From a checkpoint of a small mixture-of-experts model trained on Wikipedia: a sigmoid router, a variant of SOAP for the experts.
Below are experts of layer 9 (counted from 0) of a mixture-of-experts language model. Rows are named up (a neuron's input weights, with its number) and show model dimensions 0-127. Each number is 128 + 24 x the weight over its row's rms, rounded and kept within 0 to 255.
Before each expert's rows: "comes after" lists some tokens at least twice as common just before its tokens as in all text. This comes from a sample of Wikipedia text that the model never trained on. Tokens count by the router's weight.

# expert 1
comes after: "|", " |", " ", "–", "0", ";"
up0 [124 133 140 154 100 125  97 122 147 130 155 146 110 163 138 124 118 139 180 138 155 114 111 123 110  94 124 131 122 170 147 127 149 105  96 147 129 144 187 123 149 102 152 103 128 170 151  94 145 147 162  89 126 143 134 136 172  92 104 147 113 173 158 137 122 151 140  71 116 128 137  92 159 126 125 160 120 132 105 122 129 101 101 160 149 100 128 135 148 120 140 168 107 109 131 130 129 123 106 128 157 141 146 167 198 102 135 160 102 160 149 136 105 111 144 128 149 116 106 130 120 143  45 135 113 110 137 130]
up1 [174 159 128  66 107  65 104 118 130 153 122 118 128 146 103 146 108 123 187 106 160 122  67 121 122 143 161 133  91 158 168 143 142 152 113 115 143 141 149 119 146  93 134 143 103 122 153 116  94 135 125 126 125 103 199 136 128 110 157 145 151 101 144 169 144 167 149 101 146 121 119 146 105 134 125 137 122  91 147 133 133 134 128 151 116 117 191 153 130 122 144 158 148 110 146 110 117 104 117 132 146 121 165 168 158 125  91 118 148 101 134 171 118 108 126 155 150 143 137 111 146 127 121 138 162 145 119 134]
up2 [112 165 120 149  94 140  86 186 139 146 138 125  92 115 111 155 142 161 169  81 152  97 102 156 117 128 134 154 119 117 128 155 118 144  91 121  98 121 116 116 112 111 161 165 121 174 143 109 158 110 171 139 169 120 146 157  99 106 116 141 146 149 126 127 150 141 151  96 123 158 113  95  99 113 113 135  67 140 121 143 153 110 131 155 131 147 154 111 142 115  98  80  82 148  91 159 104 169 152 104 122 135 138 151 124 163 105 109 120  94 156 120 119 146 140 157 134 149 136 137 131 148 111 162 129  98 135 146]
up3 [103 123 116 107 133 113 135 138 144 125  80 126 101 123 142 128  78 147 141 116 155 113 121 139 129 134  95 103 104 149 165 119 147 113 137  83 109 138 121 133 117 153 129 123 143 100 131  94  88 119 145  81 100 121  94  99 151  62 113 143  93 134 175 154 149 121 147 114 176 121  87 112 124 123  98 126 117 111 110 127 129 102 127 127 140 115 137 120 164  96 122 176 161 105 163 128 159 129 129 111 108 177 172 147 125 126  59 129 138 149 154 113  93 109 165 151 162 133 128 130 141 154 110 131 152 122 177 115]
up4 [161 174 163 132 134 103 125 167 167 137  98 138 117 156 166  90 134 129 181 135 136 104 119 153 127 160 139  97 174 105 153 153 108 102 147 113 122 159 118 160 141 165 119 183 109 130 150 178 125 131 113 136 135 129 104 154 125  82 141 151 133 101 138 138 159 110 175  88 136 157 133 167 133 113 125 172 129 107 136 119 127 126 149 155 139 102 133 166 118 133 148 110 139 119 186 140 168 127 156 151 141 119 135 112 129 131 110 130 169  92 119 130 129 127 115 140 136 116 148 120 170 104 131 100 179 162 114 125]

# expert 31
comes after: " (", "1", "–", "(", "3", "5"
up0 [123 179  93 117 146 118 150 137 150 139 127  61 110 129 130  90 159 154 115 150 140 110 136 142 165 105 110 166 122 132 116 145 122  92 112 148  83 137 147 121 140 128 119 158  94 118 133 136 141 112 113 123 111 126 117 127  77  84 164 110 168 137 151  97 134 148 154 111 131  89 123 111  85 148 146 115 116  49 142 164 120 138 151 102 110 131 155 100 123 140 173 117 120 164 111 147 121 143 111 102 109 152 128 117  98 138 138 172 125  97 109 171 134 141 105 115 125 138 109 160 117 140 121 149 116 155 104  76]
up1 [125 142 157 101 139 147  91 139 141  94 144 148 111 143 103 110 131 132 177 152 147 188 155 158  74 102 142 130 119 160  79 159 135 193 115 129 107 152 144 106 125 135 162 106 113 157 153 149 143 144 132 111 146 123 106 128 136 136 159  83 108 132 143  96 140 163 119 137 129 112 147 144 132 191 112 140 106 109 139 143 144 147 105 101 119  96 103 156 142 123 105 149  99 133 128  99 102 178 169 122 102 134 109  75 145 155 123 126 110 110 148 171 112 121 103 128 119 104 125 134 127 135 146 113 153 163 113  94]
up2 [ 98 139 110 145 138 151 114 124 156  98 141 114 112 133 114  99 137 166 139 106 152 134 186 190  98 109 130 141 119 114 122 122 118 112  97 143 139 126 141  96 171 158 148  53 118 106 113 109  99 157 144 137 122 149 172 125 134 160 177  97 122 108 112 167 150 153 128 102  73 102 135 148 114 151  96 123 101 106 141 126 125 106 133 127 100 139 138 124  87 110 100 105  81 124 148 150 141  85 117 134 169  81 100 126 163 150 121 103 129 125 146  83 119 124 105 144 132 102 125 117 129 136 111 150 126 121  95 128]
up3 [111 139 132 160 173  89 140 115 132 129 100 129 153  64 142 123 107 121 154 107 132 134 143 161 129 131 173 158 101 152 100  96 128 144 101 111 126 108 166 104 131 135 141 135 158 154 154 118 153 138 148 135 126 147 121 152 154 115 103 114 124  99 150 167 136 139 134 105 122  96 147  99 156 182 102 170 154  98 145 132 124 125 149 163 109 129 148 147 127 135 142 159 155 123 138 161 122 192 156 149 125 136  77 144 148 120 135 134 137 185 139 143 186 154 163  78 115 103 107 139 127 108 121 158 108 144 138 120]
up4 [104 102 130 126 140 153 139 106 133 148 142 126 128 151 147 113 100 144 125 143 136 125 116 124 119 117 130 129 148 102 140 106 168 156 113 119 129 132 155  77 144 158  53 103 148 114 134 105 111 114 155 112 107 117 111 165  98 125 129  96 111 123 167 107 152 139 116 112 137 145 140 132 146 171 144 151 122 131 165 144 132 118 110 116 132 202 185 111 127  73 125 135 141 109 129 144 168 113 102 111 106 165 122 179 127 163 157 149 120 172 102 150 171 112 165 184 132 169 132 162 116 152 108 120 125 133 117 132]

# expert 29
comes after: " to", " the", " and", " a", " was", " re"
up0 [155 108 140 160  96 138  70 142 102 126 132 152 167 126 131 131 116 155 120 144 177 116 129 121  84 123 144 149 168 160 120 124 119 136 126 121 151 125 120 138 118 121 136 108 123 151 159 116 110 140 113 135 100 155 175 150 115 129 146 122 108 137 100  84 134 153 103 118 104 103 156 144 133 126 105 134 144 138 152 132 179 109 175 166 149 151 100 129  87 106 170 179 136 112 160 121 168 110 136 120 194 137 131 134 123 130  98 104 109 181 140 142 104 113 135 110 138 147 126 129 118 166  83  94 145  77 139 148]
up1 [168 136 126 146 143 171 149 123 149 158 123 101 121 132 161 179 140 135 160 140 147 138 128 123 131 134 156 159 133 123 148 175 127 144 126 150 139 174 146 145 117 146 118 152 130 145 109 129 160 163  97  99 121 169 134 128 117 101 143 113 131 159 127 141 109 175 173 154 138 158 165 126 140 116 142 114 154 128 145  89 110 130 172 140 105  99 106 102 179 123 136 142  85 131 132 126 196 130 123 135 110 120 112  79  91 106 142 111 112 133 132 112  87 130 138 158 168 145 112 118 118  78 105 123  92 139  75 138]
up2 [140 139 141  96 131 138 129 126 149 112 114 121 123  80  92 136 165 153 145 136 127 118 120 200 160 133  96 116 101 156 107 162 123 130 147 147 135 127 161 151 141 102 109 103 126 123 131 176 137 121 126 165 144 124 142 162  84 109  95 104 165  95 112 114 111 193 100  88 125 127 123 149 127 112 131 142 165  88 123 116 124 115 178 130 155 146 125 126 156 136 166 129 127 115 109 139 122 137  69 125 113 123  67 143 146 131 102  85 148 103 112 154 124 146 111 133 155  98 114 116 186 137 108 113 111 113 142 113]
up3 [154 131  93 137 150  99 106 153 147 115 116 146 104 138 144 132 171 144 153  98 116  86 100 110 110 108 161 138  95 137 121 136 127 132 115 108 152 162 152 176 158 168 125 124 138 145 154 106 132 156 147 140 158  80 132 206 126  94 102 116 124  88 128 119 120 150 137 139 125 147 162 135 128  99  91 146 155 136 172 116 141 141 145 104 144 109 128 133 147 157 115  93 173 111 167 131 128 145 114 109 139 124  80 103  68 152  93 139 100 136 100 128 156 120 105 134 129 103 115 125 125 128 166 147  88 147  94 128]
up4 [127 102 106 152 126 155 132 139 141 200 130 116 110 113 114  97 126 129 135 141 141 123 107 145 126 142 124 135 106 133 122 122 121 137 112 146 118 129 123 184 126 145 122 104 144 155 143  89 158 148 166  91 199 127 136 139 109 149 104 118 132 126 127 128 101 146 148 150 155 172 130 154 109  96 126 140 129 104 182 153  83 135 111 128 158 129 142 146 113 126 103 137 100 154 132 123 158 140 146 167 115  99 120 117  77 130 140 113 132 159 121  56 137  95  90 110 137 183 122 186 137 143 134 107 156 158 164 129]

# expert 46
comes after: "0", "1", "2", "9", "8", "7"
up0 [131 148 116 123 148 150  86 111 140 108  89 122 126 161 148  93 136 175 155 178 176 111 177 107 127 112 120 154  99 132 135 105 124 145 145 148 141 105 119 128 123 149 144 111 122 130 136 137 134 122  99 156  98 132 140 149 133 104 167 112 135 116 108 129 139 135 127 110 121 111 100 152 134 173 120 115 183 164 172 117 147  62 106 204 130  85 146  90 119 142 150 151 134 168 127 151 142  90 114 106 137 130 120 145 110 149 152 163  96 124 137 105 142 138 159 143 156 125 156 150 140 105 115 144 144 139 173 117]
up1 [149 155 122 114 144 102 105 121 143 146 134 126 145 147  97  92  70 176 123 117 179 128 161 163  90 119 131 152 103  81 159 104 148 104  96 161 136 107 105  92 109 118  88 140 124 132 136 166 124 104 166 129 152 104 160 142 165 145 109 123 127 142 182 136  68  94 161 119 147 135 144 143 117  93 131 127  99 136 176 104 129 106 140 110 134 144 135 146  99 118  85 106 126 144 118 138  85 124 140 119 130 126 146 136 168 149 112 164 149 142 109 116 129 107 148 145  87 123 104 127 143 174 125 151 118 145 133 126]
up2 [141 101 122 130 129 149 121 117 125 104 149 138 115 129 126 147 161 175 121 149 143 155 175 139 129 166  97 104 105 111 119  96 178 129  83 147 163 125 111 109 105 142 110 125 162 157 145 165 139 107 156 131 123  96 135 120 133 107 119 196 166 144 159  71 147 168 130  96 144 122 122 134 133 134 128 129 153 116 136 131  89 157 132 154 170 130 119 149 141 168 104 169 129 111 124  95 156 116 146 140 131 121 123 144 107 156 129 109 191 170 169 144 119 112 123 127 134 143 137 175 146 130 138 119  76 133 107 157]
up3 [122  88  89 122  95 168  89 120 145 104 153 106 137 128 146 105 142 158  95 162  91  84 101 142  91 165 111 149 140 124 136 170 151 133 145 158 149 124 152 128  96 128 139 142 144 147 113 154 128  88 130 145 144 148 115 112 124 128  78 141 151 133 132  97 135 116 116  91 100 145 121 154 109 121 142 121 118 143 103  88 169 149 148 104 156 118 103 124  78 141 140 116 149  98 144 125 101 148 130 111 139 192 141 114 123 117 131  78 104 130 148 152 106  88 121 127 109 100 151 142 183 128 145 168 102 159 149 153]
up4 [150 110 163 127 110 133 109 158 121 104 145  98  87 126 118 149 135 135 136 144 157 163 113  74 117 112 142 150 123 110  92 172 181 112 132 103 114  79 121 174 151 147 133 145 137 124 169 129 132 120  90 129 136 186 152  90 119 139  96 137 132 120 114  72 123 162  92 106 146 129 127 120 138 119  94 165 103 129 109 143 149  99  98 162 112 122 107 120 145 149 130 114 152 137  81 109  78 107 137  86 153 118 116 116 115 132 123 150 134 148 136 142 121  77 127 136 102 139 183 112 115 110  96  99 149 130 122 151]

# expert 7
comes after: " ", ".", "1", "3", "4", "5"
up0 [108 105  91 125 160 112 122  90 103  91 173 113 153 130 118 143 152 151  94 151 123 105 132 110 143 114 113  87 145 112 153 119 147 145 128 112 156  97 167 115 166 152 143 173 111 132 118 137  75  93 157 142 150 121  88 103 124 149  99 127 126 188 118 149 108 114 120 121 139 128 119 134 158 120 150  86 123 112 148 133 122 156 122 170 123 118 145 136 122 217 120 129 144 160 150 102 149 152 120 177 114 148 120 128 107 167 109 111 139 101 114 118  85 143 119 116 121 133 146 161 141 137 132 145  79 127 130 103]
up1 [114 165 111  97 101 124 128 140 151 106  81 183 110 111 105 162 112 153 100 125 106 125 142 177 103 144 137 125 111 179 128 152 103 123 122 136 152 152 157 143 158  90 103 107 106 142 155 106 143 124 115 147 128 125 114 179  93  97 129 140 119 151 155 105  96 193  78 127 137 110 158 151 142 158 131 110 136 106 145 129 159 147 115 135 137 164 107 128 156 159 100 173 100 103 109  88 129 113 114 145 161 133 137 146 137 151 131 110 122 132 115 122 131 116 158 147 125 155 144 126 185 150 131 119  91  79 123 135]
up2 [157  94 135  97 108 109 129 131 113 144 136 127 139 133 102 103 125 114 114 133 159 122 112 140 101 126 115 107 110 135 127 117 161 108 122 179 126 104 142  98 103 117 155 110 152 121 145 115 102 136 143 102 118 125 119 158 135 121 157 124  80 172 149 140 149 119 138 118 155 167 113 127  98 115 117 124 102 121 145 112 110 121 155 127 124 115 144 141 174  80 105 159 137 131 130 162 133 154 170  78  73 168  84 160 139 161 112 131 109 140 135  86 134 150  75  88 112 163 155 177 118 100 109  84 151 145  79 112]
up3 [ 62 123 111 130  87 122  78 136 112 120 118 119 105  89 108 158 102 121 168 162 147 123 143 109 113 101 153  79 148 127 109 135 139 130 186 127 163  88  98 106 103 131 140 110  97 107 167 165  98 124 144 133 118 109 140 129 119 175 131 139 129 125 115 153 117 112 135 142 143 143 119 128 195 163 152  93 113 111 104 165 142 140 164 150 125  90 122 141  69 133 129 145 117 101 175  99 136 128 112 129 142 138 103 144  79 116 159 150 120 131 145 129 117 128 126 132  98 151 161 151 138 126 118 116 133 149 120  94]
up4 [141 125 107 152 132 113 116 187 179 164 139 146 122 168 127 118 133 109 114 109 134 154 109 127 154 114 145 145 113  95 114 137 108 145 107 110 116 155  87 116 129 121 122 131  94 128 161 132 148 142  99 152 144 171 123 101 135 117 128 155 135 121 156 153 140 124 162 128 117 106  86 136 127 144  89 153 113 110 110 133 152 175 167 174 139 161 125  80 116 137 114 158 155 161 134 153 114 115 124  84  83 129 180 118 154 133 135 168 162 118 133 133 129 107 166 123 102 128 130  95 191 131  99  80 131 138 137 164]

# expert 3
comes after: " the", ",", " in", " United", " of", " New"
up0 [110 110 138 155 118 120 106 155 118 114 151 167 143  83 111 125 144 137 121 160 112 126  93 151 132 129 148 137 140 125 187 131 108 161 142 121 129 142  86 182 133 134 124 140 109  99 134 120 143 144 132 134 103 183 179 127 131 174 164 139 133 122 147 122 151 133 159 119 143 176 127 128 125 148 119 121 146 128 123 126 103 117 104 174 183  99 142 154 134 166  77 111 114 165 140 116 172  97 139 132  77  98 133 120 133 135  99 168 125 114 157 136 128 130 163 101 134 113  79 142 126 131  96 113 149 121 160  80]
up1 [153  69 113 132 124 132 149 133 128 152 146 164 121 133  96 132 136 118 142 151 144 141 157 155  99 152 148 100 129 144 158 130 144 111 123 139 133 119 136 139  89 138 104 162  89 132 127 131 123 166 192  66 140 143 113  98 156 104 125 142 126 121 131 178 174 165 114 196 104 149 147 125 122 140 133  89  84 149 129 156 130 140 154 124 176 178 147 124 127 151  91 110 135 119 115 128 112 130  89 123 137 127  83 112 152 143 141 149 143 133  88 122 125 159 129 162 118 115 100 145 151 106 139 133  85 115  98 128]
up2 [169 131 137 126 114 136  85 118 146 123 151 139 144  78 138 104 136 110 115 114 156 153 146 169 142 106 129  82 126 126 118 126 114 151 120 167 110 159 115 129 103 140 150 123 110 153  88 174 102 170 156 166 173  92 140  88 120 108 110 109 113 102 132  90 154 139  81 106  78 124 155 147 112 117 116 100 103 125 190 145 140 121 127 142 159 144 112 120 175  99 100 120 119 127 132 141 111 107 138 159 112 143 133 118  85 148 158 140  76 107 103 124 114  96  81 138 144 109 121 113 130 100 146 130  99 137 127 122]
up3 [ 86  93  94  97 151 106  98 159 176 117 113 143 107 133 179 124 121 134 138 101 130 143 138 109 121 157 146 136  91 131 184 110 134 133 139 115 125 122 155 119 135 143 158 144 146 110 131  95 145 101 152 135 147 158 121 112 165  97 117 134 120 147 132 122 186 112 112 118 173 163 155  94 123 122 116 150 150 118 167 111  96 137 151 146 133 101 134 126 157 125 128 107 106 131 166 111 130 154 173 155 115 102 130  92 114 141 161 158 135 131 126 187 136 139 147  59 131 101  96 124 130 125 118  99 124 152 170 163]
up4 [100 142 154 133 140 102 163 119  71 116 113  94 162 135 138 142  95 101 136 130 145 126 137 166 128 115 125 146 133 104 158 155 134 169 162 103 100 166 155 132 120 122 157 133 117 157 143 108 133 123 173 117 145 150  76 181 134 135 125 110 103 131 125 142 135 108 175 165  91 154 164 156 129 119 147 142 179 131 111 181 121 111 112 158 125 123 150 147 131 112  88 117 122 145 133 121 151 139 139 128 196  99 127  73 140 123 138 113 137 116 116 153  99 139  88 162  77 110 111 130 142 128 109 128 107 134 114 129]

# expert 37
comes after: "2", "0", " ", "1", "9", "–"
up0 [152  94 140 111 104 156 119 113 127 128 157 163 128  96 152 147 115 157  97 149 103 104 103 131 102 104 151  97  98  73 145 153  52  94 125 127  93 137 144 119 124 123 103 104 143 117 152 134 142 161 169 125 149 107 144 141 157 135 137 136 122 133 149 106 129 136 134 141 149 145 151 116 133 139 134 129 132 142 105 109 152 126 142 113 159 117 180 105 131 113 180 139 150 158 163 151 165 119  99 122 118 129 138 172 158  90  89 123 119 138 145  83 148  79  92 156 168 167 134 131 148 141  87 133 142 111  99 112]
up1 [140 106 169 151 129  87 125 110 148 155  95 113 153 136 126 142 133 115 139 144 211 102 179 148 130 139 128 115 118 142 120 135 155 163 156 118 139 137 100 134 178 152  92 148  89 147 129 163 135 153 150 100 186 111 121 118 135 122 139 120 109 109 152 157 126 131 123 140 149 140 101 129  81 151  97 136 116 150 117 126 128 110 144 115 144 154 156 146 150 169 141 102 146 112 132 160 157 139 114 142 137 106 165 157  83 168 113 147 134 155 129 129 111 164  98  88 125 102 122  82 152 147 126  90  98 121 100 146]
up2 [147  96 105 161 121  99  94 123 161 139 116 122 124 125 150  77  94 123 137 135 133 109  88 117 156 139  94 141  89 111 143 167 107  97  79  96 150  97 137 147 135 136 140 147 153 121 115 138 166 138 111 113 198 118 123 170 111 103 153 140 125 135  92 113 134 141 175 137 127 129 182  94  86 146 105 135 153 146 158 168  99 111 129 146 118 118 112 145 122 144 145 177 104 142 103 173 124 154 152 144 135 148  97 155 118 102 129 140 144 183 128 145 139 110 160 134 103 127 130 123 111 139 145 159 102 104 122 138]
up3 [ 92 145 137  79 157 112  79 109 127 114  96 133 144 130  99  95  81 123 129 106 123 120 119 120  89 112 172 133  96 158 147 130 134 133 135 112 109  97  85 175  78 146 121 116 103 126 139 147 148 136 149 124 148 134 150 105 130 102 129 111 157 124 130 189 149 122 130 129 131 110 135 149 123 124  90 141 123 114 133 100 131  88 115 170 118 110 127 122  84 112 115 130 118 145 122 134  90 136 141 125 164 141 174 152 118 124 146  99 173 150 146 149  98 162 132 130 117 147 175 112 153 119  80 145  60 161 112 120]
up4 [ 99 122 114 113 105 114 148 121 117 155 154 116 170 131 156 100 109  98 143  81 116 182 137  88 109 129 153 101 106 130  79 156 108 110  70 109 104 102 123 115 193 113 134 149 123 173 135 144 143 104 137 145  95 140 140 155  92  95 122 131 121 131 103 152 143 108 116 111 104 115 135 130 114 114  85  99 153 124 116 136 121 155 161 132 114  77 148 140 158 132 142  72 133 133 110 109 121 125 122 128 152 127 120 166 151 126 141 119 156 115 130 178 150 105 121 169 166 150  86 120 103 166 141 125 127 159 137 136]

# expert 33
comes after: " ", "1", "2", "–", "3", " ("
up0 [144 121 105 115 162 133 150 110  92 153 157  99 112 111 102 127 131 120  92 139 149 112 116 133 146 125 110 127 101 120 143 162  94 135 102 126  94  99 120 162 127 158  93 114 105 184 138 118 136 146 122 109 107  99  65 113 120 132 101  97 110 136 156 119 177 119  47 142 133 140 134 106 116 145  97 145 115 120 143 152 138 112 161 103 144 145 185 158  97 117 130 143 113 142 160 102 110 167 144  99 137 159 143 155 135 140 172  85 100 125 145 149 135 126 104 149 150 145 154 159  89 137 126 125 153 107 154 124]
up1 [162 146 118 120 163 150 144 123 117  95 125 156 131  97 150 113 132 126 153 141 134 173 120 124 137 168 112 110 125 136 125 101 130 171 150 146 154 128 135  88 150 114 129 129 123 145 120 173 141 131 122 138 105 158 104 147 121 154 119 153 152 163 122  79 149 127 155 118 112 158 144 104  84 147 132 178  96 111 162 139  76 103 117 106 133 116 118 157  67 169  87 109 145 131 128 134 133  79 153 138 194 164  93 109 145 155 105 147 135 114 129  99 123 180 120 155 122 142 144 108 101 141 127 139 120 112 163 137]
up2 [126 105  93 145 150 106 114 122 108  89 135 136 153 157 106 148 122 139 108 172 131 124 168 116 135  89 133 110 111 150  86 123 145 183 114 144 145 145 120  91 111 158 128 154 164 168 130 121 142 116 145 132 140 144 141 137 152 141 158  99 128 133 119 129 172 123 165 120 170  84  87 144 139 161  81 139 124 118 135 127 112 104 122 196 143 139 144 155 127 136 116  91 142 123 114 121 133 135 167 168 103 155 138 131 117  93 169 119 151 105 140 102 134 117 110 127 130  76 120 160 132 169 113 102 160  74 102 120]
up3 [126 144 125 168  64 132 131 105 164 162 169 105 115 151 114 139  89  79 112 140 149 141 147 155 133 115 164 145 133 169 138  91  86 159 153 112 159 120 107 120 140 110 148  77 122 120 144  93 148 113 120 130 111 110 135 154 149 124 147 131 115 110  95 167  75 149 130  90 128 111 104 106 120 137 130 155 107 132 151  87 160 123 153 176 128  88  95 137  91 122 167 124 155 139 102 122 151 140 131 102 135 140 126 146 137 109 131 122 114  96 125 145 117 107 153 154 115 145  92 102 135 101 170 118 125 117 139  77]
up4 [164 120 138 160 159 109 124 114 123 138 137 110 143 104 130 126  72 134 151 187 134 140 110 149  89 141 143 112  85 156 137 118 133 158 142 135 123 136 121 134 124 143 126 130 112 163 133 136 125 125 101 139 109 103 123 137 157 107 135 146 128 185 105 155 148 111 111 120 149 134 125 175 144 138  91 127 124 125 125 136 168 128 162 119 139 182 124  90 117 135  98 126 111 100 144 124 139 142  96 180 141 110 146 167 123 111 173  64 142 139 167 124  90 142 110 122 118 151 160 147 187 168 113 142 154 142  68 127]

# expert 38
comes after: " ", " the", ".", " c", " The", "″"
up0 [151 129 103 115 156 104 144 121 156  88 160 154 133 149  89 117 142  89 140 116 136 143 138 160 172 139 129 143 147 141 160 141 100 121 168 148 179 117 184 151 101 116 142 135 136 156 155 133 176 140 142  84 157 122 159 164 120 128 125 156 167 130 106 134 128 151 135 173 165 123 141 111 158 139 105 145 129 134 139 141 132 142 169 115 127 138 113 147 140 127 168 124 119 139 147 145 108 105 141 174 110 131 122 202 128 140 107 153  98 135 140 166 110 141 141 176 144  90 160 155 137 158 118 107 115 127 122 170]
up1 [183 109 104 156 142 122 162 116 182 128 131 148 107  94 122 149  99 110 138 104 112 136 141 165  97 119 124 165 105 138 136  88 113  72  74 159  99 121 154 119 118 165 157 135 152 139 169 128 115 108  77 135 111 131 118 130 130 124 129 129 140 139 137 126 136 157 131 119 145 148 124 138  82 112 168 101 105 130 174 114 123 110 141 125 157 152 168  83 137 132 163 113 127 106 156 114 107 107 125 149 161 128 107 129 131 109 113  88 127 160 151 156 149 134 113 138 141 109 107  68 158 100 132 178 155 132 129 121]
up2 [134 129 109 121 153 158 131 151 146 143  92 119 116 104 180 120 126 103 123 161 157 150 113 146  98  89 128 117 147 121 189 167 134 101  91 105 110 137  80 139 179 137  93 128 146 130 129  98  97 122 126 156 127 149 130 139 112 136 139 135 131 171 137  96 145 113 110 121 146  95 130  99 112 151 166 101  83 120 138 152 109 131 122 129 131  88 171 167 123 141 143 144  94 145 171 187 141 108 147  90 163 161  94  99  90 103 130 128 122 102 129 121 135 138 109 158 155 147 122 164 142 136 155 110 147 105 132 145]
up3 [129 121 118 129 128 201 102 100 125 133 153  97 137  97 130 150 159 134 140 141 106 129 157 161  99 167 170 103 154 151 155 120 100 136 134 136 118 105 173 135 117 109 152  92 157 113 122 107 157 118 102 137 139 125 157 129 141 135  98 149 135 118 153 147  96 145 148 127 105 126 101  89 122 119  95 141  77  88 128 137 101 115 122 133 124 181 103 107 167  88 148 126 130 179 134 149 158 115 139 121 133 156 138 179 110 102 155 100 173  99 154 145 118 148 154 150 164 123 116 121 177 163 138 137 106 136 121 137]
up4 [137 171  97 137 142 138 142  93 111 113 129 124 125  92 129 100 175 141 140 155 174 151 170 130 135 123 112 113 170 169  86 153 134 146  98 144 111  98 137 156 140  83 122 124 163 140 126 134 147 135 126 153 163 167 130  78  79 112 140 141 132 114 124 170 116 132 112 131  92 130 114 171 100 144 126 100  71  94 156 105 145 126 138 129 111 103 171 112  80 143 137 115 163 104 123 137 136 139 146 106 150 126 107 151 143 123 141 151 169 138 120 126  88 161 114 139 138 160 114 139 115 157 160  93 114 117 153 102]